From a checkpoint of a small mixture-of-experts model trained on Wikipedia.
Experts: 128 experts in each of 8 layers, 96 GeGLU neurons an expert, 2 picks a token, a sigmoid router, a shared expert of 128 neurons.
Training: a variant of SOAP for the experts, 4388 steps.
Below are experts of layer 4 (counted from 0) of a mixture-of-experts language model. Rows are named gate (a neuron's input weights, with its number), up (a neuron's input weights, with its number), down (a neuron's output weights, with its number) and show model dimensions 0-79. Each number is 500 + 40 x the weight over its row's rms, rounded and kept within 0 to 999. Numbers have three digits each.
Before each expert's rows: a language model's description of what the expert responds to. This comes from a sample of Wikipedia text that the model never trained on.

# expert 25
What it handles: Digit pieces of statistics in tables and infoboxes, such as vote counts, percentages, elevations, scores and coordinates.
gate1:484428553505509456447513477521535486546492456469567474539432442505535492483512428531557547512445584438531500464508469559476496510478491463487494490508477566444494466614517512508511527479505507528500505513495508474545516474524501469460489500
up1:534516476501497493581597515546553446470494499526467473492596525436530476377552593519439452473536554449492510454489504524437520505450544539510516493522477504492454496472541515486497466444506485449522489518428491481480488475494446527514413565
down1:543514457592515520531512447512519575520549482523490517427510502541588466484548533441537440518533550506466499520534543526479559504506515481456507497511521526537496488468609531468381555527478556483487516499485436485513543528519556539561463501

# expert 49
What it handles: Last digit of a year written in prose, like 187-7 or 199-4 after "in" or "born", plus clause words such as which, although.
gate1:444509442482498532496456426437497578537515569486580515578451550528545517544499500503544501532516508490429499503510486435515480511517461538421565459406513520506494445533441432516573496504446524520538566508469482481553453491543449529527510447
up1:523536450517549541476503437447535521550498521507585472483439554529480571562507540502578525470549458505421529464552486497517454503482488532466510479399516573476503501529505434482572511454512484533547564547518534467534540553476439499517460507
down1:573547497450582519476468514471514530466509480527520462469530482499516508487522542521576482503498420521569504501521507561512474507377571489443440488546428546508594508464576474482475483466426473472502476501520482524522481502452514520538453532

# expert 55
What it handles: Capital first letters or opening syllables of surnames and proper names after a given name, such as P-ettigrew, Mc, Gonz.
gate0:429441505449533448578490474438432525531501484485490575458482555530434412509502509487526473516488484464564510509518503484438490518511530433529473489507533415525492515523556490418448473487455525514536470477565511517525461501524535533507512449
up0:574523500549505453493532555575485466488465569532526454485459509563582563510500536474466531451524493479488525528520544508503530513483478569551488465431502562517534476503427480521499555581521405502496474461409512498462471470442482468497402517
down0:567467522490466547500430485485522582566492484559529546559481554451476497475497476448503546545544456526478484434550503501421532472482509524533452523458450457488436484477473552449435441484492465486503525456474515478491488458532569532495491455

# expert 57
What it handles: Final words or suffixes completing proper names of places and organizations, such as County, River, National Park, Bharatiya Janata Party, Taiwanese.
gate1:492528594542496480556550532496486478493540487492494492501452433512533556483544474504524483491444540544467543428507472470456538604470521436529488576484537460438524389483492488497454501534574485526458515506486480487473499450474482507420482493
up1:465524533550479523470497513479477465485484573458489509510480460520557580469466521438545437434495510504478555519478447443416522538451546465535521488494561463519453497498442478426526515491499542461565499528494547516511511494524565541446426485
down1:394467549530502499489497473499462550420410476527481522522496515513498465462504510479525498502520485554478489460492524554445466499542479502437514476476537491460544515525471419553423558403484512498588563495533484460484523491501534566528525544

# expert 14
What it handles: Verbs, prepositions and units in demographic and geographic statistics, such as is, with, km, %, miles, above, as in "population is".
gate1:502469481504541487471509484374545477447441511464550511483532492482576518503585514529489489474471403528541487641478480516569436439506515525562505496509545562532516565490466515515497578518472491510495479565535474547445498485517428573467504516
up1:462542509604515563539468488509484463491489519429545515534541483469492466481478541607513505489518544458535495419539464511570509561478455520388457486517454484540560455511511486463506486484456514497488507456546496508542470491507575496496487532
down1:502534528460465461462501539470498525425495441481537524548447518532545465516467519556486449477546481479486430517475407530505566565553519438432455424507477527504493556517487460462421492524475477543528430432471478523476560436517469509533567533

# expert 38
What it handles: Degree adverbs and comparatives after is/was/be, such as more, most, very, less, almost, approximately, often before than.
gate1:522496536536481536476482464498515489514471453448475499501526498484481532508500577419502508462516466496528561475558542539489555481512484565460463524503484595568498524550514534601554505423469491538470574490554468494440465432469500522519438539
up1:477535488473438497564468512522480511494524519558529489498470521503495525490553409539505457530537472472465503486479456521493437501507525514496457545514530445558481456456420506466452510511533494405483442446488495467519545581470527485486475491
down1:603469517467471500521572522486448446530548579455572518456485430484519488448456551433509491479482440430498542551539519518472540498514461531498498508527580419537481511489498564533561485484519493505519482551461434500463485456472453493469445540

# expert 3
What it handles: Nouns for people's roles, offices and kin, usually after the/his/a, such as father, president, governor, general, wife, councillor.
gate4:476459488504464424506567560457534530489581512428546463500501486516483564427568490500568533553468536457519515529397451515484442511497565539549418550519516453510528530499506572529448553550551536472478492530477493555478492496508552476493524443
up4:529526432513526561471463510517498497524422545509473553479511477489549424549508513489448499482557518548483519463539512529565567475512463526447595511579463513526478441525543447534588441485437443507591563508504518498478501498533515447469526560
down4:476488477545572435465501487523489491498494529487544453449492462497509528546521554497542460492529413491498521526544498471509442500493521492519546533489563571454421437509437557524464506473472398472485518492584496441472505540496429574444437435

# expert 59
What it handles: Word-initial pieces, often capital vowels U, I, O or prefixes Con, Pro, El: U.S., Uganda, I'm, Commerce, Puerto.
gate0:503507475492604512482525450518450520457548555529522419517545482523538473533480484497564489509491485545502528578523479522457502543485510494456545550572498505521525510533413484495475545520433523493500454496362479489538484469492473565534465514
up0:492469506451596509494450452516488462470520483533440406525482454504519506456499475524498553519478553541525533564534497484538517501507456493498537538474485519517500502467420465510515595537448498526447468493412428490486538467498485507535476494
down0:511520511519525511473552552458549564435515457500518506501510518476522538481529566507581496483556485518522498496538532515417521548476535529359502481464462515497504526586573481500474507479464546527561508506456508432494514511471487499588438547

# expert 48
What it handles: Final syllables of Spanish, Portuguese and Greek-style names and places, such as Tortugas, Chivas, Lucas, Foivos, Santiago.
gate0:549507431502502490481509494492488498545483529482498480547422464517506504458546494539500485425554433503442521528595528434492394522509572468535410440484502492418455472448505541561567560560486514480468459484602470482513492459574501440529492469
up0:539518454476526497528458484497527545526532578510497500499456424553482487495482497498495521483525516469442561555604545504518507435526465458443483464474518507515405488495516472570514545568527501382483571458583435571507486481562445412551536451
down0:516489492532549470532575501449545524498452536516577544458523461436492498438507526503423491514488504477521549524546452450551536524518495508516428507532510424493539484450484442585506425519537479561463445490524491543528432417501484525472486542

# expert 9
What it handles: Word pieces inside non-English proper names, especially Slavic, Indian and Polish ones, such as -ski, -ović, z in Bydgoszcz, -ish- in Unnikrishnan.
gate2:413573512480534535494559484445446514578500503478483494527522508532528543500452455457511489478525456450577500539489474452502530458494476431580513478535575451521439497575473470495525457545514454500454521502476550598501437564482483460550568508
up2:524465528494528551525532472517467506418494518539552478499524508578568434495487525545500501477514567498528531504552498564451481576537498551428482472489534493506519497529431474484527544496445513450492523593568555429477529534462531490462462490
down2:520504549524515533444429472528556469526490532486437560527443514495497486472539496521466496473569570553469505603526469513385516428510502532511443561542435534427441510499485509504498547515503471391549477539457436510481487495502481436596453525

# expert 18
What it handles: Short pieces right after a capital letter or first syllable inside names, especially "at" as in Saskatchewan, Catwoman, Catton.
gate0:504555499519546505537508521468451418457515503519533597489482526442477499521479497477483517458529487512465541503539462503431605546482555499478476468508576491524521491455588526521452448507528494516440464522560403548545514479481447510499458551
up0:539502455516529554526461459471507458530496500534481499422457495516486523490504483550511487450544487524454545546500517494485517473470564435440465599546484581597500547509507488507493458555494417526458498510517479546547498438474481477474453497
down0:492512457549517524487508501522534547504462516519470590455485533566415465560562486563485571526548541410479542515581484496519502498443647478437505494479523530485552491488511534458515465548449524482527496520470485475514482481448508495463431518

# expert 5
What it handles: Single capital letters like L, H, B, K, R opening names or table cells, often after a pipe: Lechugueros, RB, L (loss).
gate0:448520530503451523464554466480569544492525465526499488549464539498460423564517534533454484485470511500521517565443496494500515459521514469457463482478500523534432466505486599485472492483527576566543435483428497471503477574513563493489497539
up0:460544484567522443547548486455445531457498481532526433517453553487449461581469551471425510549440568518488508507490535474448519497500487473513463489462497529506483507484488519427471476422429567483519485520457454528519452541510542467477543513
down0:497455482487487532499474456533460511527438497388511515433438465556466533446519538460527535403488610379455444483417487521505484530471469495516475453537501495477425559475472543438468533471468481533472505494408559495506469479552466496506433546

# expert 21
What it handles: First piece of a split word, often a lone s or a prefix like comp, ass, cons, rep, as in s|itting, rep|aired.
gate0:513454519510533479524588502445471498497446510541556473508515469483543460470496500485578490517474486505561550470460502500460518535469618514519555474422554492522506446485472548449443462529494460472551487597525521493466469507505438488501476471
up0:529566492503536420484572460481467519479494549442450521481493463558527473458464578465485472507457478494519522423515516474484526481516491536506514542420497536509519497460473567429503493503442523486550423522466483501483537534501509507541511462
down0:519525541525519533505471553408453451529561462558454471536505489508514493461472531541586503491532503535431457581523526477498494479468477539445506513537378491466525475501475485548537456546518516467517451523516548519473515451538462482512507490

# expert 13
What it handles: Short male first names like Johnny, Bob, Jack, and syllable pieces after an initial letter, as in T-ack-le, T-ick-ets.
gate0:527549519464543492505543557544559499489459532461557532542467435557520544441468498422498506461521458522550429507453508504517532431574446486510495469539481551483533494437528539485470483542507536518522497523504478440484498445462430441447511524
up0:506543493467604494522566495496560519459453433523522445634499418470521515481414465509476515479546485536521442499425550464580509516496472504464404520523524504494523554495509451546556486516523624473515533451469495490543508484527451506501477491
down0:544532507549477497509511568560532507531475483464499522547516468457414567501503474480512501527479474500548517476456474461512459507616534483516468511507492486478506568428487510476505482484437484473445517482506506462544523521532546523468437484

# expert 32
What it handles: Plural endings and object pronouns such as -s, -ers, them, they, people, plus the word-internal letter b as in via-b-ility, rib-b-ons.
gate0:541512512434453459551492481440488540548433535505499434479552405483456493549504505454496445531523530551490481552516474446489443556470498456515459481500478522479459530557454500463467512575558500450506509439549512491507444516478431524444432525
up0:504504524487496480499427460462540557536474477514471465529469434477457492514455524502456527604463530522485487525589533476511468508520515477453525524466433458505451574474513467500496510564550564440500533553475524571431436519438509579523507555
down0:487450497401554487495530452509417527491500383490510513499453510523506454555575453460470491544506459522514586570432471545454526492501583529508495582449531459467537464551492464504492523496510470537502485462489447517463526522472578517483537524

# expert 52
What it handles: Continuations of concrete everyday nouns after a short initial like m or r, as in m-ine, m-ile, m-ould, car, road, sail.
gate0:531487607498384494451568523519552508508481514483488455476505529511535514519520559464530516502548471550483473457501433505488504483587448522530507486470566545495443507544513454524482523428504499453543518502522535545550469429428502436484514439
up0:455466495604445516525508590466553534527455499481481487513520504484481507488468510516479561515483508514486519488522485511562452534440496506451539493564527413516571524517548513445493448558551442527451566477445483484532530571431510504486511461
down0:406530475518543514497589513509532504554423492532482547486525523509600546511531535505527545497469544519455452491553516527511544504550422469483494519515600524426519540473508487475458530532443490524504504512567519477460490527455531453500482513

# expert 39
What it handles: Direction words in place names and route descriptions, such as North, South Carolina, New South Wales, extended west, northwest corner.
gate1:441450445511481459477476484407424409467458581473472525502477560460475447466530524505444517460441512456504496474572519508504488479503472525457475522461436489490466568462538446522576495467421575461543438515535427486539575514550469528468507398
up1:549575554501423531515566512542518499531445508554494515469480501464494498514481583455512429546520518497549491477492444533546496612510542515453606467535496499513496556443523524529457483483503525470477470428546454548496521529467520540527449538
down1:579562555558387467484491535510540404514437488514566551434498538465491513437519503483467537461525463582423532549491506452509404540545479481505549533492456540455530488468478508560544482466519521436502472556439487481514465469505532454551503504